config.yaml
normalize_top_k: false
shared_expert_gate: true
init_std_router: 0.0152
num_attention_heads: 2
num_key_value_heads: 1
head_dim: 128
vocab_size: 2048
qk_norm: false
decay_shape: "linear"
batch_tokens: 262144
max_seq_len: 512
dataset: "wikipedia_en"
Below are experts of layer 5 (counted from 0) of a mixture-of-experts language model. Rows are named up (a neuron's input weights, with its number), down (a neuron's output weights, with its number) and show model dimensions 64-127. Each number is 128 + 32 x the weight over its row's rms, rounded and kept within 0 to 255.
Before each expert's rows: a language model's description of what the expert responds to; "comes after" lists some tokens at least twice as common just before its tokens as in all text. This comes from a sample of Wikipedia text that the model never trained on. Tokens count by the router's weight.

# expert 6
Capital D and consonant starts. Word-initial capital letters, mostly D, also B, L, C, M, starting place or institution names after of/in (Dagestan, Durham, Notre Dame).
comes after: " of", " in", " to", " for", " from", " at"
up0 [113 147  98  96 154 136 117  60 114 128 129 150 131  80 166 152 147 131 133 164 129 174 152 128 102  99 156  88 185 152  96 132 106 152  93 166 151  98 159 108  99 159 164 173 108 102 131 163 118  56  80  98  85 117 159 101  59 121 133 148  98 156 106 124]
down0 [148 132  95 138 154 148 194 121 109 117 128 167 143  89 180  89 102 154 123  79 106  67 156  70 153  86 176 105 104 158 184  87 123 165 225 114 160 169 150 106 168 146 136 178 149 128 104 165 163 110 100 163 132 191 115 233 105 112  85 132 158  71 122 112]
up1 [146 153 142 105  88 126 133 100  78 167  99 134 144 137 131 134 153 104  92 141  51 122  96 138 139 125 113 147 104 118  99 136 140 125 109 104 142 144  86 194  42  85 147 180 111 111  83  87 177 155  90 115 191 141  88  48 129 182 117 187 107 220 154 131]
down1 [ 94 136 172 182  98 110 116 128 153 148 114 111 128  32 194  99 123 147 101 122 157 133 119  98 159  65 126 200 110 105 135 144 165  85 151 203 117 130 114 102  89 133 166 140 131 101 168 165 168 105 147 128 111 151 159  42 118 127 148  99  89 159  98 168]
up2 [ 75 158 102 118  93 114  85 138 196 118 129 141 178 109 104 143 184 166 175 166  87 132 125  71 142 142 114 144 101 133 151 194 117 150 147 149 150 175  95 125  98 113 154 118 165 116 133  63 137 145  63 118 156 130  80 179 120 109 185 138  82 128 124  70]
down2 [ 99 189 108  91 142 158 134 119 142  64  92 114 122  91 145 122 127 141 183 110 133 119 101 164 175  75 109 129 144 167 134 106 132 134  95 156 107  65 140 136 157 113 142 125  71 141 118  84 169 141 121 130 180 163 178 142 159  98  80 145 118 143 154 144]
up3 [138 200 167 103 165 144 105 115 155 109  87 106 159 159 167 152 189 147 157 142 159 129 182 164  97 136 154 182 148 143 120 109 154 108 170 172 176 159 186 101 168 172 109 120 154  51 122  89 182 176  94  79 154 105 139 106 140 157 110 137  70 177 108 145]
down3 [172  64 126 120 145 146 147  98  89 155 193  97  83 141 126  92  60  80 127 126  72 113  98 133 136  98 101  90 134  66 185 123  99  66 138  89 114 148 109  99  65 105 118 103 102 113 109 132  99  92 169 152 198  75 160 146 109 149 104 131 124 119 155 144]
up4 [113 154  68 170 130 103  85 100 181 125 140 154 109 173 128  88  78  75 146 196 151  73 132 131  98 117 201 133 172 137 151 113 135 131 160 132 116 115 120 122 100 111 135 146 147  51 112  71 149  77 103  63 175 102  73 151 163 137 102  32 151 140 146 153]
down4 [113  99  70  91 106 146 189 105 159 116 111 175 103 120 126  96 177 126 153 138 166 111 157 114 143 120 120 211 116  90 178 138 117 172 140 115  74 173 106 169 137  96 131 166 143 182 105 188 122 114 141 135  71 121 138 118 124 136 178 204 123 114 125 106]
up5 [ 92 166 115 154 157 149  97 135 127 116  84 111 119 119 138 153 115 132 112 178  90 145 124 136 130 174  81  72  96 143 152  93 147 157 126 123 126 144 122 149  98 108 162 197 119  62  93 125 145 168  65 127 125 139 175  69 114 130 128 104 142 143 117 117]
down5 [115 130 113 164 153 119 113  76 159 104 128  96 113 165 126 118  95  94  46 111  92 156 127  61 167 118 103 137 107 115 187 139 101 135  74 114 131  91 125 131 169 116 147 125 147 134 148 124 139  74 138  50 118  82 127 163  92 158 149  74  96 136 106 119]
up6 [ 88  85  74 160 111 107 146 128 164 167 156 130 119 165 124 165 135 172  94 167 136 126 170 127  97 162 118 140  96 104 101  64 177  75 153 113 171 127  91  46 175 170 145 136 111 116 104 163 125 140  97  80 113 169  61 135 187 110 161 108 139 127 155 125]
down6 [162 156 155  58 177 117 111 148  65 125  75 145 129 117  83 134  87 113 182 131 100 122 180 148 131 141 124 120 231  53 151 177 148  89 145 103 137 105 150 131 120 116 114 113 147 153  98  79  76  90 168 116 120 111 157 108 113 101 104 121 120 129 102 131]
up7 [144 119  88 184  52 186 133 177 174 128 170 120 196  84 124 156 112 156 120 172  76 111  85  97 125 177 170  82 161 143 158 132 106 149 156 159  89 169  87 173 103 156 120  88 135  78  99 126 118 126 127 154 146 164 150 127 205 102 114 105 126 144  61 103]
down7 [161 140 135 139 115 141 118 185 138 107 157 159 105 147 121  45 159 145 115 120 153 135 112 113 109 137 159 146 162 173 126 122 115 149 121 102 186  93 133 101 188  87 161 157 192 157 165 183 158  64 126 197 104 134 185 100 109 108 165 111 129 128 126 142]
up8 [ 93 176 111 185 105 104 114  83 136 115  94 137 138 166 144 114  95  91  95  91 146 142 142 131 110 125  76 137 121  89 163 171  99 109 133 131 161 150 143 117 108 175 122 110 119  82 147  85  76 165 138 131 111 193 111 109 176 157 148 143 142 165 157 104]
down8 [110 113 106 101 158  39 137 151 156  95 123 140  61 160 159 102 106 123 105 128 137 132 155 161 144  97 106 124  96  83 110 115 143 101 126 141 173  81  91  17 102  49 187 149 122 142 144 103 167 189 128 128 137 137  61 135 173 161  86  45 155  63 109 137]
up9 [167 147 121 169 125 107 135  92 103 101 128 155 128  99 186 180  98  71 119 189 153 104 151 213  71 122 183 120 138 137 129 115 131 130 152 120 131 130  90  61 178 146 110  98  81 168 151 111 134 143 102 138 128  90  86 120 113 121 144  90 102 124 132 163]
down9 [126 143  95 128 108  84  94 138 136 110  95 175 164 145  73 128 120 151  96  84 140 159 116 106 112  97 101 154  89 154 121 149 162 121 168 108 101 201 138 167 112 222 166 131 124  87  87 209 148 143  80  50 138 118 126  86 155 147  87 136 138 142  49  83]
up10 [102 156 105 107  73 134 131 131 119 122 155 156 164 113 186 140 126  86  77 189  55 140 103 176 130 123 161 143 119 165 125  83 110 152 162 147 124 127 142 144 108 199 121 106 103 104 141 129 147 144  81 103 152  92 142 190 189 143 134 159 144 136 100 127]
down10 [136 140  99  95 168 133 137 124 132 171 115 154 201  77 104 147 113 122  98 121 175 123 176 154 118 170 103 112  98 123 139 117 157 129  87 147 142 147 115 128  95  70 123 111 190 118 152 156 105 101 139 135 163 182 115 118  79 100 107 139 133 179 181 119]
up11 [109 185 107  82 103 154 171 161 114 148 158 138 174 137  93  69 111  79 154 200 110  78 172 100  93 177 133 118 143  52 147 145 115  71 107 151 135 152 144 112  65 166 177 161 120 136 178 156 161 199 145 118 157 128 171 104 129  83  83 135  99  86  86 151]
down11 [114  51 156 116 109 109 126  89 120 102 117  98 103 160 148 119 100 124 121 148 103 115 161 159 105 204  78 120 136 117 134  19 125 157 145 150  96 151  80 137 191 166 129 187 192 136 159 123 155 148 107 142 117 208 166 108 104 148  75 127 135 110 110 135]
up12 [105 171 154 136  95 149 146  94 147 123  68 145 123 126 155 185 143  96  66 164 117  91 112 106  83 113 178 215 134 138 150 140 147 115 131 183 172  75 144 144  77 155  75 141 131 138 114  80 164 117  89 120 119 191  94 120  86 104 144 119 105  92  98 143]
down12 [137 105 159 149 100 126 128  91 100  54 114 104 100  72 164 122 113 115 113 126 111 170  91 139  69 179 195  90 162 154 117  96 168 148 108 116 158 164 122 125 157 119 154 121 141 132 111 143 129  94 107 124 137  80 160 126  98 145  90 113 166 127 155 134]
up13 [162  58 125 105 120  77 110  91 146 197 169 127  85 118  88 164 164 191  97 170  97 152 171 155 101 186 132 181 150  70 151 164 130  83 136 104 135  95 148 136 132 136 107  76 125 103  88  55  94 164  61 135 141 128 113 134 102 155 112 106 131 147 109 165]
down13 [128 101 134 107 142 161 119 153 197  99 128  78  74 107 111 117 150 142 113 121 145 141 172 148 138 140 168 134 201 167 145 103 155 127 160 148 157 131 176 187 116 107 107 161 131 134 190 171 138 128 151 145  67 175  32 158 114 181 168  54 128  64 180  89]
up14 [135 193  87  70 111 139 126 112 111 105  94 145 172 151 161 182 101 157  97 145 120 104 145 147 131 129 142 140  81 115  86 134  77 121 163 111 158 139 161 160 134 180 134 205  42 142 140  98 165 124  71 139 185 100 173 175 155 121 160 178 123 124  67 153]
down14 [ 89 139 183 174 175 126 134 172  67  93 154 122 178 106 133 145 115  88 145 125  95 169  84 147  77 117  94  78 122 129 132  88 172 192 132  49 142 124 102 115 184 136 121  77 148 132 151 154 103 145 184  95 105 144 133  90 113 157 126 119 165 125 102 129]
up15 [103  81  94 120 156  88 103 100  89 143 120 141 142  83 158 164 135 114 153 153 100 100 133 116  84 117 126 136 123 113 156 157 116 180 103 126  52 125  98  84 196 179 102 120 117 174 139  96 152 182 133  89 226 137 120 120 142 150 179 109  82 122 125  41]
down15 [ 74 156 111 164 126 156 113 142 189  38  75 179 160 121 106  84 124 165 152 137 166 103 180 197 134  62 163 117 107 140  74 143 135 108 107 141 134 160 165  93  75 131 135 110 148 106 107 146 141 137 108 153 175 124 158 153 162 159 107 128 132  98 136 110]
up16 [102  82 104 136 101 133  55 111 160 102 136 176 168 173 174 144 142 122 125 101 154  89 118 164 110 119 114 135 141 156 141 140 132 209  83 165 159 170  88  85 109 151 179 120 118 140 172  53 118 116  76 151  75 153  89  85 117 108  74 138 110 129 145  85]
down16 [138 132 122  55 135 121 112 174 101 104 119 110  72 126 100 164 131  92 126  84 166 148 123 143 182 173  99 165 149 151 219 148 145  87 139  97  86 155  71 140 132 173  75 143  56 147 136 135 138 117 123 138 117 128 106 175 124 141 133 122 136 138 185 126]
up17 [138 162  98 153  87 115 118  78 131 131 131 141 105 114 106 101 185 104 123 204  82 123 148 148 121 125 155  65  95 129 118 130 172 162 131  99 138 102 121 156 112 109 145 153 185 122 129  74 113 211 127 171 171 125 166 105 110 121 154  75 129 168 138 113]
down17 [ 79  87 153 173 113 100 112 129  93 131 137 141 182  97 148 193 151  95 148  77 136 110 136  61  89 150 131 155 175 127 137 191 136 120 120 118 186 161 170  77 169 147 105  90 127 117 121 174 163 149 147  75  51 113 143 113 118 157 111 120 137 154 193 132]
up18 [108 148 131 189  60  99  80 102  93 141 132 110 103 136 114 109  94 129  96 140 140 135 153 145 154 144 152 120 157 194 117 102 158 137 131 135 119 125 147  51  97 108  79 103 176 138 132 112 113 211 114  67 105  69 124 159 143 179 121 142  99 172 133  81]
down18 [193 141  78  81 165  98 139 130 143  66 165 127  82 170 137 134 115 127 105 138 137 116 150 144 158  93  91 150 117  90 140 180  90 147 128 143 175 103 112 186 120 156 158 154  46 110 150 120  91 157 125 151  95 163  79  83 139  99 126 107 112  98 207 129]
up19 [136 113 190 151  99 186 161  91 115 111 127 100 234 118 135 141 143 133  75 170 127 119  83 127 135  83 144 195 186 168  89 120  98 149  82 109 109 125 150 119 143  77 137 142 156 124 105 104 167 150  70  95 134 169 116  98 131 140 135 132 100 133 112 108]
down19 [106 136 187 116 110  85 108 142 162 114 101 105 163 126 108 152 123 184 134 111  98 145 122  68  96 150 106 179 105 115 123 134 115 142 143 150 117  76 116 152  88  97 121  92 208 143 111 108 158 133 103 142 159 174 104  74 151 168 131  64  88  97 118 134]
up20 [142 150 160  64 148 159 193  88 155  80  68 166 150 111 145 107 154 141 124 168 152 100 107 148 114 147 180 107 151 119 124 143 139 143  59  47 155 164 191 154 146 158 150  95 160 115 113 202 155 133 154  93 113 166 162  77 129  99 105 121 146 165  98 102]
down20 [172  50  65 124  80 161  87 143 123 193 138 160 131 153 152 161 122 156 115 161 114 164 194  98 114 112 129 146 137 133 133  77 181  77  98 128 124  98 158  74 122  94  80 127 143 137 103 167 164 145 116 129 129  95  51 169 137 167 110 126 107 108 160 163]
up21 [119 135 116 113  90 167  92  75  90 118 142 115 140  96 132 155 112 103  71 163  92 144 133 217  19 103 198 100 114 137 103 148 158 150 171 108 174 175  68 182 126 146 152  56 113  73  82 124 158 157 158 134 142  90 109 166 140 108 121 133 144 144  86 161]
down21 [ 57 101 138 123 167  72 139 158 153 121 123 113 122 149 128 112 133 128 119 139 203 150 116 112 147 171 121 118 139 108 147 151 124 120 101 136 176 123 126  83  82  81 117 116 143 149 134  82 125 119  79 141 119 147  96 101 137 139 146 125  81  79 132 113]
up22 [115 131 112 154 116 108 146 169 114 147  75 129 188  94 138 187 106 118 110 162 112 154 111  87  58 151 178 128 141 161  93 121  98 152  50  72 128 132 102 174  79 157 157 120  98  48 155 102 156 202 104  98 145 132 177 162  98  85 155 146 144 136 140 102]
down22 [224  96 171 153 130 173 137 179 147 133 156 108  95 128 136 128 157 114 123 133  78 117 100 119 118 140 127 153 141 185 127 114 168 115  53  82 106 130 134  85 153 101 119 125 126 163 127 157 158  87 116 153 124  73 167 136 110 102 173 112 148 103 144 172]
up23 [ 17  55 142 116 156  74 115 110 124 209 147 175 156 183 132 173 123 121 109 150 141 148 130 151  98 148 133 157 136  74 113 202 103 150  99  97 141 129 163 124 142 140 140  61 131  73 152 110 142 133  97 147 141  99 108 159 141 112  92 136  77 139  99 141]
down23 [216 124 105 116  78 156 109 139 200  86 134 134 114 125 140  49 133 129 106 149 143  83  86  57  78  88  96  74 144 159  71 106 109  84 156 122 133 141 165 147 124 128 134 163 172 113 122 178 132 118 102 163 105 108 149 145 139 104 160 125 114 190 147 155]
up24 [ 92 163 139 113  95 111 153 124  79 148  90 208 147 146 159 145 137  90 146 139 124 138  90 175  69 145 172 165 115  62 147 131 104 122 113 140 159 104 162 155 110 132 134 104 139  96 130 129 177 181  81 121 117 117 135 117 171  70 113 149 116 111 219  52]
down24 [ 56 112  90 131 121 153 160 110 151 137 181 112 126  93 172 150 102 138  58 163 110  85  78 157 110 132 126 117  88 194  64  75 153  68 130 101 183 170  99 119 154 130 107 171  78 145 132  97 117  89 158  76  89 122 118 190 169 121 112 123 124  55 128 142]
up25 [133 187 143  94 149 124 130 120 135 117  83 174 121 148 114 142 174 126  96 134 104 104 109 171 104 188 104 125  79 125 138 168  68 136  84 126 167  95 200 119 123 122 130  86 134 103 120 155 109 103 123 100 177 166 163 112 120 177 142 125  95 143 150 198]
down25 [121  85  86  90 179  97 185 109  73  77 177 127 185 118 165 133 110  93 113 147 135 162 153 116 125  92 128 114 170  72 165 130  81 181 152  83 137 123  65 155 144 141 134 123 115 104  81 144  93  96 163 152 113 167 159 129 155 134 139 136 139 102 116 136]
up26 [165 113 101 126  93 189 108  97 169 124 165 193 154 171 151 128 105 124 130  92  90 114 151  74 134 159 185 101  78 109  94 240 127  95 159 160 112 157 125 176  90 128 105 147 109 134 131  58 123 178 118  72 186 172 145  91 118 146 177 159 177  64 134 122]
down26 [112 139 113 172 161 107  97  84  68 169 110 146  51 138 160 125 161 104 127 169 136 138 195 107  76  94 106 128 161 138  96 151 157 133 149 146 168 113 117 146 109  71 152 119 118 100 183  92 141 148 120 148 152 105 139 162 138 124 128  64 138 166 170 141]
up27 [133 167 152  71 123 168 130  95  95 117  82 119 182  99 154 135 138 128 103 126 197 144 135 169  74 132 126 126  83 173  83 145 129 117 143 128 134 111 155 131 132 123 104 121 100 109  57  99 139 196 151 103 160 137 118  72 138 116 140 171 119 125 106 169]
down27 [121 132 133 170 132 122  92 164 161 161 179 187 124 162  93 162 110 126 140 142 129 110 137 103 136 146  56 124 190 110  94 110 127  56 106 150 164 147 123 122 144 137 137 124 140 193  96 127 168 102  93 112 188 125  83 164 127 103 131 157 158  93 107 120]
up28 [129 111 145 125  94  77 165  66 131 185 127 108 137 117 113 133 123 118  87 164  78 101 171 123  90 101 137 196 112  75 120 167 105 144  71 131 125 120 167 164 132 138 107 138 108 135 132 126 127 154 100  93 105 162 120 126 132 134 105 184 137 134 109 209]
down28 [ 99 110 169 117 123 151 151 113  66 129  95 101 135 133 134 121 127 121 122 124 163 114 161 139 133 141 169 140  73 140  62 135 137 137 181  90 110  85 119  79 118 175  96 161 165 100 162 127 125  95 121 127 158  82 146  88 110  94  92 111 136 135 135 152]
up29 [108 122 104 125  64 139 108 188 149 167 128 144  95 110 111 119 139  95 157 131 124  99 179 115 116 155  98  88 140 165  98  85 133  91 146  75 143 203 122 192  75 127 151 132 153 100 102 102 133 149 127 128 131 128 146 103 130 125 157  97 133 244 104 162]
down29 [116 103 134 138 185 101 119 152 109 207 155 114 108 120  89 167 140 156 114 152 130 168 190 143 116 152  95 158  91 135 142 109  95 119 119 141  96 138 130 120 134  95 161 176 197 239 130 191 137 170 135 163 156 158 159 137 141 107 129 172 144 179  80 102]
up30 [139  75  73 168 164 153 225 140 152 104 150 116  89 101 146 165 157 195 129 123  89 116 168 136 145  97 140 166 118 125  97 121 109 159 122 129 130 148  78 167  91 202 128  74 111  84 138  81 133 111  75  98 114 115 182 110  95 130 131  84 158 100  70 188]
down30 [136 186 130  37 160 137 168 139 110 115 126 111 109 181 115  68 143 155 133 118 116 102 147 102 155 153 135 134 141  73 187 129 132 123 106 105 121  95 149 129 122 159 106 175 163 106  97  91 122 154 116 137 116 119 132  95 145 133  76 137 127 132  99 165]
up31 [ 52 197 119  81 198 153  87 122 125 112 119 133 128 104 158  79 139 136  84 164 109  89 127 142 112 153 112 123 105 147 160 163 168 120  96 114 171 128 157 117 126  79 123  80  98  71 132 114 128  87  85  99 137  63 121 123 117 118 161 129  58 156 141 142]
down31 [161  84 103 184  82 137  67 137 116 166 106 154 159 114 145 111 171 104  93 103  99 159 136 112 125 134 108 160 121  94 201 116 170 127 131 157 111 128 129  88 135 124 102 175 181 132  95 153 110 102 119  98  91  36 163 117 141 134 169 163 200  75 145 146]
up32 [127 114 138 161 102 139  84 125 151 184 141 116 140 189 159 151 167 162  97  77 139  77 135 148 109 100 125 187 131  98 123 164 119 109 179  73 177 131 128 114 119 180 143 137 130  71  74 124 113 107 129 116 138 139 179 171 100 183 146 136  77 133  56 123]
down32 [130 111 162 160 128  58  98  73  94 175 136 122 149 205  49  99 238 138 108 106 134 129 132 131 107 120 194 154 104 144 154 127 160  81 155 121 146 159  79  72  74 106 103 137 137 146  95 146 130  96 132 189 131 164  85 127 130  97 144  89 138 111 184 124]
up33 [ 74  93 120 109  99  82 132 127 178 114 141 178 102 180 147 143 105 105 144 149 168 135 116  93 149  63 120 166 189 158 131 156 167  66 162 122 104 142 144 164 112 133 150 168 132  98 106  95 146  97 107 132  87 121  98  82 140 135 107  91  64 145 112 182]
down33 [116 142  99 147 140 132 165  84 154 113 165 115 147 138 152 121 144  86  92 171 144 103 126 128 132 126  87 167 110  76  84 100 112 196 121 148 160 171 195 118 123 120 202 153 123 119 114  56 100 129 109  49 146 153 132 121 131 181 205 161 169  99  67 146]
up34 [ 78 157  85 108 127 169 122 190 122 164 155 138 154 202 149 158 120 161 149 204 132 128 135 173 107 109 106 144  75 105 148 183  84 160  88 104 129 153  91 104  79 161 111 127 148  80 102 103 167 134 100  77 166 113 125 112  87 143 138 117 113 146 128 111]
down34 [123 124 124  97 149 167  98 131 115 106  93 114  40 143 107  91  95 186 145 130 111 183 155 132 111 160  55 198 101  89 107 145 132  87 152  39 114  40 112 170 123  91 119 138 114 127 103 124 150  71 160 118 180 119 149 169 189 131 132 143 137 121  94 154]
up35 [ 53 216 226 159 111 117 144 116 136 124 143 165 139 157 183 104 169  92  85 104  71  82 137 113 102 165 139 160 141 107  82 142  72 153 127 150 198 137 134 165 129 164 159 169 165 119 100 117 105 173  65 119 138  79  87 113 138 157 139 135 101  70  79 163]
down35 [138  76 141 112 160 131 146  85 164 162 109  91 114 218 139  53 124 186 157  95  82 132 117 160 136 123 190 125  87 109 127 151 110 154 156  77 126  96 154 153 176  92 126 144 122 129 129 136 128 112  92 132 120 160 137 146 185 100 124 111 126 129 170 110]
up36 [107 138  93 101  89 113 151 101 166  81 125 146 150 102 158 123  93 129 186 186 131 143 167 120  82 119 134 128  59 142 120 138 152 115 132 142 114 128 153 106  79 176 102 133 132 147 109 103  76 158  80  83 143 158 132  68 187 138 123 118 141 132 112 155]
down36 [149 137 126 117 159 123  89  89 100 130 131 106 154 170  95 186 108  24 110 117 130  71 114 127 149 131  92 150  86  96 150 156 173 127 140 132 135  97 176 103 143 142  93 142 118 129 137 139 127 121 155 128 185 107 131 130 111 103  93 156 183 164 155  90]
up37 [109  80 130 179 171 128  94 151 131 225 184 132 138 202 166 145 125 128 127 211  98 123 134  88  87 109 158 109 138 132 167 142 154 143 108  92 112 154  97 141 168 151 132  93 133 131 111  79  91 174 105  75 158 201 128  93 118 120 129 143 198 193  85 128]
down37 [106 187 182 133 119  97 111  60 122 166 188 119  84  91 127 126 132 118 157 156 121 131 143 134 176 125 176 208 104 116 187 116 165 123 177 163  93 112 118 125 158 115 104 146  75 152 168 172 119  80 151 139 103 158  50 124  76 164 161 132  99 103 122 133]
up38 [184 151 144 148 138 108 168 177 151 192  86 116 123 138 120 143  99 178 182 121  76 116 128 114   8 122 145 118 149  85 101  63 145  74 161 106 193 110 139 130 144 102  86 103 151 166 117 121  98 152  97 109 226 119 108  79 126 126 139 125 135 193 112 145]
down38 [105 174 167 135 105 149  63  88 128 107  94  67 184 129 143 151 167 115 154 133 180 193 138 134 161 123 147 186 140 104 160 111 117 133 136 189 137 160 139 139 150 108 120 154  90 151 116 103 160 181 206 155 108 112 181  66 153  57 145 115 159 128 159 170]
up39 [ 92 136 117 111 112 151 176 135 114 136 124  82 140 116 114  77 142 112 121 205 108  64 136 108 119 102 115 140  80 124 114  92 157 145 114 146  89 173 230 123 155 125 105 125  77 105 151 128 188 110  92 107 108 124 213 143 115  98 131 166 132  85 144 149]
down39 [191 171 122 108  80 101  90 106 106 111  95 141  88  86 166 111 167 100  91 145 138  57 120 135 185 132 157 178 119 146 107 111 133  78 108 137 168 123 122 158 172 111 138 150 127 153 110 156 121 140 119 158 131  93  98 148 134 149 109 113 118  89 143 168]
up40 [109  62 104 146 118 134  94  97 162  79 135 135 228 172 154 170 125 167 127 110  79 161 134 122 149 107 145  88 144 110 100 142 137 136  86 132 103 128 172 122 157  84 134 137 138 124  88 135 170 107 148  68 161  52 127  59 107 132 101 151 144 122 141  81]
down40 [128 125  98 119 143 153 103 110  34 103 200 103  94 163 134 149 105 107  93 150  71 112 132 149 144 220 137  65 178  89 170 143 137 132 160  84  74 128 161 177 116 130 118 129 130  78 111 171 106 122 131 130 126 129 100 188  98  69 125 158 154  98 100 133]
up41 [ 87 133 127  99 179 147 186 100 140  86 125  72  84 157 120 137 111 150  99 160 115  82 130 115 132 132 161 113 148 139 167  85  85 132  98 131 104 178 130  84 139 145 144  91 125 146  38  71 144 130 138  73 168  92 141 171 146 124 128 134  80 129 124  99]
down41 [168 155 138  99 163 149 101 160  76 148 171 146 137 192  97  96 117 121 161 100 102  78  72 109 135  94 100  70 129  99 141 128 130 134 160  91 108  86 127 156 100 131  96 150 133 128 132 146 155 165 161 135 133 101 152 118 204 138 115 135 142 178 121  44]
up42 [ 71 160 102  88  93 189  94 172 132 100 155 180 140  98 163  99 101  46 102  86 157 105 143 164 118  94 201 155 176 127 101  79  82 145  88 125 133 158 119 115 113  95 184 141 119 147 136 170 167 143  93 102 143 134 126 131 124 156  64 143 128 114 131  68]
down42 [142 166 140 134 151  81 163 140 153 102 114 145 112 153 195 194 114 143 140  94  94 172 137 150 187 103  78 137 150 134 150 186 180 152  86 155 178  94 170 131 130  93 129  71 167 137 121 127 159 134 162  97  98 167  89 123 126 114 137   6 109 100 118  76]
up43 [129 188 104  99 106 132 115  81 177 116 101 149 131  99 145 151 131 124 156  93 145 112 142  68  79 116  88 116  57 143 138 139 154 143 104 142 120 121 112 118 147  98 125 133 133 115 126  57 157 124 177  88 216  86  98  87 155 136 109 142 155 107 168 162]
down43 [164 139 115 113  70 110 115 158 117 175 119 107 120  46 161 111 138 159 165  86 151 124  59 120 125  73  69  93 159 142 127 100 130 132  91 130  65 114 106 103  82 131  99  97 144 129 102 143  92 162 122 183  40 165  98 176 129 153 168 117 141 147 127 101]
up44 [ 86 134 126  75 136 145 122 191 122 235 161 166  93 114 103 100 134 133 103 128 160  99 101 140  79  96 204  73 161 149 107 171 153 141 124  91 140 123 118 166 196 153  97 140 125 171 130 146 128 152  83 111 206 145 139 109 170 138 162 140  96 117 160 145]
down44 [ 93 145  89 121 135 111 166  97 147 127 111  72 132 110 144 145  92 127 134 107 127 123 167 143 123 102  97 137 119 132 200 160 144 136 170 126 132  94 132 116 117 164 188 120 106 119 100  92 151 187 136 173 153 105  84 144  98 127 123 156 120 124 150 125]
up45 [165 137  95 161 105 120 104  72 136  81  88 156 134 114 148 138 131 110  97 162 158  91 144  98 115 164 115 140 159  99 127 156 132  95 100 145 125 115  63 189 101  96 179 100 176 124  75 127 131 140 123 102 153  85 105 167 103 148  78  78 108 128  90  97]
down45 [123 135  85 103 113 146 127 133 111 101 136 152 158  76  98  98 101 155 104 140 128 125 128 118 155 104 147 140 116 157 139 142 154 159  93 159 125 148  92 131  75  78  99  76 143 121 116 139 164 135 162  64  88 150 132 150 115  99 134  80 137 134 111  46]
up46 [131 122 155 198 107 130 131 114 116 174 121  47 146 161  44 126 153 141 119 126  90 133  91 155 118 142 157 153 132 138 133 107 194 152 151  90 150 176  67 103 136 168  79 106 134 120  95 122  90 109 121  90 173 138  78  84  99 156 156 197 175 136  87 149]
down46 [ 89 186 102 112 110 108 133  77 154  91 122 188 101 123 174 118  65 150 152  46  77 103  85  95 118  91 111 162 151  91 147 157 100  73 118 162 138 139 127 118 126 154 155 156 114 144  73 184 113 112 128 137  49  98 154 199 103 116 107 116 112 115 126 147]
up47 [102  94 145 153 143 147 155 125 115 121 108 115 118 150 145 205 123 116 154 149 110 117 137 121 159 179 134 182  87 159 165 134  72 168  42 139 116 129 116 128 152 161  84  97 161 152 155 139  60 137 167  46 113 166 151 126 153 117 146 138  96  94  86 172]
down47 [130 124 140 130 181 141 141 170 145 118 139 111 180 125 130 160 137 136 130 121 112  74 155 130 129 130  98 143  79 143 151 110 148 150  99 164 149  77 166 152 168 132  95 126  87 144  97 124 189 136 106 126 189 130  70 143 132 151 137 139 148 104 135 154]
up48 [129 146 122 142 142 141  64 148 141 159 111  81 172 116 129  72 128 102  45 153 129 135 109 109  88 166 147 145  47 115  92 108 132 189 115 114 175 166 147 169 107  81 102 130 152  94 115 153 105 147  67 125 162 105 156  43 105 144 145 120  92 121  68 169]
down48 [105 109 168 136 145 121 154 147  95 144 135 134 138 143 119 142 157  83 217 139 175 138 100 123 202  73 157 114 165  87 157 151 121 105 133 167 113  97 141 154 103 129 108  91 122 129 145 134 170 113  66  79 178 170 125  95 131 112 178 108 168  63 124 155]
up49 [ 83 193 101 100 130 139 104  77 139 186 123 160 129  97 108  75 166 133 139 158 111  83 132 108   0 142 128 105 134  88 144  51 129 105 155 112 133 141  98 179 108  96 118 177 150  78 169 146  95 144  60 104 153 125 136 105 109  97  76  93  93 102  94  66]
down49 [114 107 154 135 119  51 164 161 102  70 129  93  90 103 132 163 163 139 135 106 133 143 113 194 117 123 134 145 125 158 141 147 128 177 143 120 154 158  37  52 193 121 149 106 133 194 116  75 126 164 134 146 148 165 116 151 134 141 127  86 126 107 122 116]
up50 [111 156 152 172 123 168 122 163 113 143 112 171 148 146 191 137 130 145 149 161 142 106 102  98 144 119 119 117  84  78 185 123 143 131 159 145 151  78 119 100 132 175  84 139 160 128 143 115 226  81 118  32 147 163 135 100 103  96 119 148 178 141 132 172]
down50 [203 124  88 161 118 126 184 160 152 125 174 128  80 118 119 142 133 110 106 118  88 128 143  67  92 113 104  95 137 117 125 152 149 178 121 131  92 118 111 163 101 135 124 166  95 164  83 139 138 140 138 114  92 120 125 156 137 106 138 179 133 176 163 109]
up51 [177 118 125 114  86 110 139 149 144 146 189 115 135 131 146 114 101 113 140 128 151 150 119 176 131 138  80 154 160 118 144 120  80 171 150 113 156 163 129 158  81 103 149  86 100 100 138  92 177 102  83  62 110  60 133 137 150 151 122 136  95 175 124 150]
down51 [126 140 149  91 189 107 156 115 146 126 154 120 156 159 121 135  79  76 142 167 170 110 106  91 114 103 173 144  61 137 179 118 123 130 127 110  93 193 102 125 107 167 135  69 140  81 166  65 126  98 131 122  83 112 141 148  85 145  89 143 112 145  86 133]
up52 [134  98 170 129 117 149 108  73 139 108 122 109 169 143 102 108 141  99  55 137 149 121 109 122 114  96 151 104 110 214 114 124  95  95  74 134 132 103 180 118 125 129 158 128 156 119  76 141 199 187 156 124 130 116 134 106 115 136  62 125  69 184 161  93]
down52 [110 123 106 167 119 152 123  90  96 126 153  76 149 145 135 103 135  85 138 140  49 150 157 193 141 126  54  76 128 157 122 131 135 146 170  97 121 160  78 158 122 139 119 162 203 142 140 154  94 124 133 128 136 157 196 175 123 102 159 143  79  77 133 145]